Weights of a small mixture-of-experts language model, trained from scratch on English Wikipedia.
Experts: 64 experts in each of 12 layers, 96 ReLU neurons an expert, 8 picks a token, a softmax router.
Below are experts of layer 2 (counted from 0) of a mixture-of-experts language model. Rows are named router (the router's row for the expert) and show model dimensions 0-31. Each number is 128 + 32 x the weight over its row's rms, rounded and kept within 0 to 255. Numbers have three digits each.
Before each expert's rows: a language model's description of what the expert responds to. This comes from a sample of Wikipedia text that the model never trained on.

# expert 28
It responds to: List commas and separators. Commas between list items such as actor, editing; also pipes, semicolons and closing parentheses that separate entries in lists and tables.
router:090104156161136145140139094153096143095089166088120155139109129139081139118086113105184073151175

# expert 47
It responds to: Temporal prepositions. Prepositions of time and place introducing a phrase, such as after, during, until, since, in, plus War in World War II.
router:113125124167122126125129181131175150146124147122099103160084112159154157118110116082160089134100

# expert 44
It responds to: Dashes and mid-word pieces. Dashes in score and result tables, such as 57–47 or em dashes, and mid-word pieces like Hom-o, Am-az-on, neur-ons.
router:150111099159087086116170121128127152058177092096173110103106114131105160091078119117123136136120

# expert 33
It responds to: Common nouns after determiners. Abstract or general nouns after the, a, or a possessive, such as work, film, performance, town, district, establishment, often before of.
router:088115144170155144142141112223123169111129102088127111097110166114097138155101064148090129164154

# expert 14
It responds to: Numbers and years. Standalone numbers and years in tables, scores, dates and vote counts, such as 17, 145, 2016, 1975.
router:045201196161167206182096112081178078153096112119163092120111169141100165128048087137120106186059

# expert 54
It responds to: Final number digits. Last digits of multi-digit numbers in vote counts, populations and tables, e.g. 12,771, 58-1 votes, 4,686.
router:138108144159215131160075142163166156083108128053144127110044140165114165133095053119139152155145

# expert 63
It responds to: Species names and colors. Taxonomic endings like -idae, -ensis, -iana, -opus in species articles, plus color words such as red, white, blue, evergreen.
router:075133159180191174154123154123084165149134093139107099130104133127093127132054128048129116172157

# expert 27
It responds to: Headings and line breaks. Line breaks right after == section headings ==, the heading equals signs themselves, and table separator rows or empty table cells.
router:163069137151127120116119091133079150151087127106135121031090141136117136130129115133101147154131

# expert 10
It responds to: Verbs and connectives. Verbs and participles heading a clause or phrase, such as allows, tells, using, due, having, plus and and or between clauses.
router:156091080116112119095160135118132201129151133090089079112133143140137040136119080147135116124106

# expert 29
It responds to: Determiners and field labels. Function words the, his, its, of and colons before a noun phrase, plus table pipes and infobox labels like Branch:.
router:136136090156124140109111116130165146128125118119138097135122170160143141103121100089112150207124

# expert 51
It responds to: Word-ending suffixes. Mid-word and final pieces such as -ry, -ing, -ly, -ments, -ila, completing ordinary words, taxon names and surnames, as in forestry, trekking, unconsciously.
router:082119129210137132177103102129102114077126144108152088048143173124155189094122061104115104177124

# expert 24
It responds to: Table cell separators. Pipe separators between numbers in sports and stats tables, plus sentence-final periods and some paragraph-initial The.
router:170127119154126128130102134148131137120095129153099125166122111117168163122097082098135127170193

# expert 6
It responds to: Mixed nouns and numbers. Mid-sentence nouns, verbs and two-digit numbers after determiners or names, e.g. gas output, hydride ion, assumed power.
router:121097120202123071169120132204099195076112122073102089144088198146118194122110110090111192166119

# expert 2
It responds to: Verb particles, participles. Particles and participle endings completing verb phrases in prose, such as showed up, set out, based, located, due, him.
router:143179084170102106134110128166126152120137065080101121129135171186109148129112119113100116141135

# expert 12
It responds to: Years in dates. Four-digit years after day-month or in ranges, especially in birth/death infobox lines, e.g. 31 January 1884, (1943–1978).
router:118117165161142145131129124155139115102101134104180112135108103091113156044113104139150126137190

# expert 48
It responds to: Name fragments, abbreviations. Pieces of personal names and punctuation in lists, e.g. Mir-ko, Hen-rik, periods in v. and Capt., colons in career lines.
router:095169157162097153078137108134173145075136150139116084103126133177115133102125116117140133118103

# expert 60
It responds to: Descriptive adjectives, category words. Category words and adjectives before nouns, notably Binomial name in taxoboxes, genre words like indie, plus pronouns They, these.
router:140148113152138121130155137101094203110128142108066132122091170087122053146100087142108104163126

# expert 39
It responds to: Copula and auxiliary verbs. Forms of be (was, is, being, been) and main verbs after a subject, as in "It is a", "was digitally released", "Field died".
router:151158123141113165094086129110128141076137171142135093151096131160112123088113120147070154137129

# expert 23
It responds to: Table cell separators. Pipe separators and numbers inside wiki tables of results, scores and awards, especially the pipe after Nominated or team names.
router:104135140157161134131152136155173171145121157115143082093130123148085167142153129140167083150167

# expert 57
It responds to: Sports club name endings. Final parts of football club and city names in match tables and career stats, such as Everton, Brentford, Sampdoria, Leeds United, San Diego.
router:108092150155139176118112164110164135136100095149107149089062113140108126128105041114142117130074

# expert 37
It responds to: Prepositions after nouns. Prepositions following a noun or verb in prose, such as discovery of, focus on, interest in, interactions with.
router:139115157142109141108168131125126134104150130131136111067124187178100123052119080122123105182157

# expert 15
It responds to: Proper name pieces. Word pieces finishing personal, team and place names, such as McMaster, Creighton, Gomes, Washington, Morena, often before a table bar or comma.
router:151022091202053105134167112192123176093133085125106121085086128135127107122105082139146173173074

# expert 21
It responds to: Small numbers in lists. Single-digit numbers and capital letters after bars, semicolons or colons in tables, stats and credit lists, such as 3–18, SR 3-D, 4 titles.
router:162137126179148116140088115134099145114102117127090120098099116168106124126111107111111135191186

# expert 50
It responds to: Consonant-initial word fragments. Single letters or short fragments just after a word's first piece in rare or foreign names and terms, such as kl-apa, mult-if-asciata.
router:175115105205103071168150108185102161143108155079135139141128095118072171119102132115113167125158

# expert 7
It responds to: Clause-linking conjunctions. Conjunctions and comparatives joining clauses after a comma or adjective in prose, such as and, while, than, or, but.
router:181068135131129124078147147114084178140170149138113051056127147188151091104077109121119097136157

# expert 56
It responds to: Inner syllables of names. Vowel-led inner syllables of foreign names and rare words, such as Tw-el-ver, C-y-binka, St-oy-anova, And-ro-geos.
router:161068114178129084127132149193078148107079168092126181072118121147039155101103133099199148128205

# expert 40
It responds to: Sentence-ending periods. Periods ending sentences, including ." and )., mostly after a clause-final noun, as in levels. or God.
router:156103125139102114111110113133117144133121186099150125123133079133111125148114071127073095129136

# expert 62
It responds to: Infobox and succession labels. Labels in infoboxes and succession boxes, such as Preceded by, Born, Full name, See also, and some word endings.
router:162101095150155132120086116187072169158076140110117115117113158150090128139125171168156154175150

# expert 35
It responds to: Common nouns after articles. Nouns right after the, a or his, especially places, directions and time units, such as north, city, town, seasons, son.
router:096128177189143196145129140221203142161138096114159097121093156122121130166117100116127157156094

# expert 17
It responds to: Clause-ending commas. Commas and closing parentheses or quotes ending a phrase, often after a date or place name, as in 1953, and Plympton, Devon.
router:140119141153073158123122203126150160106109101118134115111103138152066095138146105137135074196119

# expert 18
It responds to: Line breaks and headings. Line breaks, == heading markers and sentence-initial words starting a new paragraph or section, e.g. The, In, names.
router:150122102146094087104128168142131142113140122153102022093142128153168116039080135116147100177147

# expert 34
It responds to: Mid-word pieces, time prepositions. Inner pieces of split words like Con-tain-ers and Fron-ti-ers, plus time words like During, After, in, and dashes in year ranges.
router:111144118122038078109108124125135140131136167124108133136103125162128164123045096117096090115133

# expert 43
It responds to: Nouns after determiners. Content nouns and word endings after the or a, often institutions or works, such as Congress, Senate, Hospital, Requiem.
router:140100149199099077184114130221115158133112103088081112066089126147071112164114068107120111170064

# expert 0
It responds to: Mid-word foreign fragments. Word pieces inside longer words, often foreign names and technical terms, e.g. idiop-ath-ic, Bot-an-ic, Købm-ag-ergade.
router:184105110177117077097172132190128134134094151087169112089067103156102158104110103122165137196104

# expert 36
It responds to: Job-title nouns. Role and title words after the or a, especially assistant, Assistant Secretary, Mayor, director, plus names and dashes.
router:126076118187118099145131119162126158062118188104121138114039162169088122083102124124087141151131

# expert 52
It responds to: Modifiers and content nouns. Adjectives and nouns after the, a or and, such as historical, political, public, composer, agreement, and conjunctions like because, when.
router:105147149169134095101140138178119173172120166130123081143049165122084139157118098127121100139145

# expert 22
It responds to: As well as, table cells. The word as in as well as, closing quotation marks, States after United, and digits or pipes in tables.
router:079094113133135169192072116107148131139130147121134100082121172162123148154119081080128127159091

# expert 20
It responds to: Separators after names. Pipes, commas and semicolons closing a table cell or name, especially the semicolon after a foreign-script name before birth dates.
router:087138146135130175115151122096102139124106128156097083092106139164100172165132119123156080208124

# expert 45
It responds to: Prepositions and title markers. Prepositions like in, near, from, between, and the opening = of a new article title after infobox data such as "= Grabtown".
router:180121143148140156076153105117065195115155172121158072162045125118131126118111117110121105147131

# expert 49
It responds to: Word-final suffixes. Endings completing a split word, such as -iled, -ons, -ate, -ing, plus connectives like along, when, they, associated.
router:084162135165115133142096135116150175126149131073125118100093165161108143136085087135064123130100

# expert 46
It responds to: Place and time prepositions. Prepositions after located, born or released, such as in, on, at, near, and place nouns like town, village, north.
router:169146139158120145109109187107133121130159191146154108152126109169158117105092136084134139149136

# expert 8
It responds to: Units, codes in tables. Units, codes and named terms inside tables or parentheses, such as Hot 100, °C, m/s, (key), British, Australian, years like 2008.
router:150103114171143080125151147179077185145116081108092127129082129144072115124088103053131126156137

# expert 9
It responds to: Subject personal pronouns. Pronouns he, she, him, her at clause starts in biographies, before was or had; also digits inside table numbers and decimals.
router:149071087150136130169130140128110170129144132083116129144090121108102109141082141117083127166185

# expert 32
It responds to: Prepositions in quantities. Prepositions and function words, mostly of, before amounts or noun phrases, such as a total of, upwards of, more than, up to.
router:112176102124117104179137146136106157120107139162030068089130147171078131194105147106135086161118

# expert 42
It responds to: Infinitive to, modals. The word to before a verb and modals such as would, can, will, did, e.g. was to be cut, did not hit.
router:113113068167144135090113088129120173166061097060148116124121136136100071078073126114149131156128

# expert 11
It responds to: Have and main verbs. Verbs right after a subject or to, especially had, has, have, plus played, held, portrayed, developed.
router:093082027150144143103111154150117133110132193107101100150078117200120138156144130099127112141120

# expert 13
It responds to: Table header pipes. Pipes between header or label cells in sports, election and discography tables, such as Team |, Driver |, Pos. |, Win |.
router:093161078156139054101187151127114181102080154137130090114124124119141123096088135116127074176144

# expert 61
It responds to: Names and modifiers. First word pieces of names and modifiers after the, a or of, such as Microsoft, IBM, public, political, these.
router:154091118151089068112188114147114178139091133117097090154063168130101122127094125128149096136119

# expert 1
It responds to: Table row separators. The pipe closing the first cell of a table row, usually a year, date or number, as in 2022 |, 77 |, 27 April |.
router:168081137129089077072146086152083157114091117134102114096125162178092079079112083119166135129100

# expert 58
It responds to: Parentheses around conversions. Opening parentheses before converted units or ages, as in 5,500 ihp (4,100 kW) or 1.70 m (5 ft 7 in), plus colons and brackets.
router:148106085136113147148168165141152143126111119075155130097130133223126134140114150161101111190086

# expert 53
It responds to: Pronouns and relatives. Relative and demonstrative words opening a clause, such as that, which, who, this, they, when, where.
router:117114114145099177102173113131198137215184097093192059171104151160138137104128149073139101152136

# expert 4
It responds to: Possessive apostrophes. Possessive 's and bare apostrophes after nouns and names, as in women's, Martyrs', It's; also some word pieces and and.
router:144164124179079071137141151162140141108132119104104092044112118111117092115077071123160119168114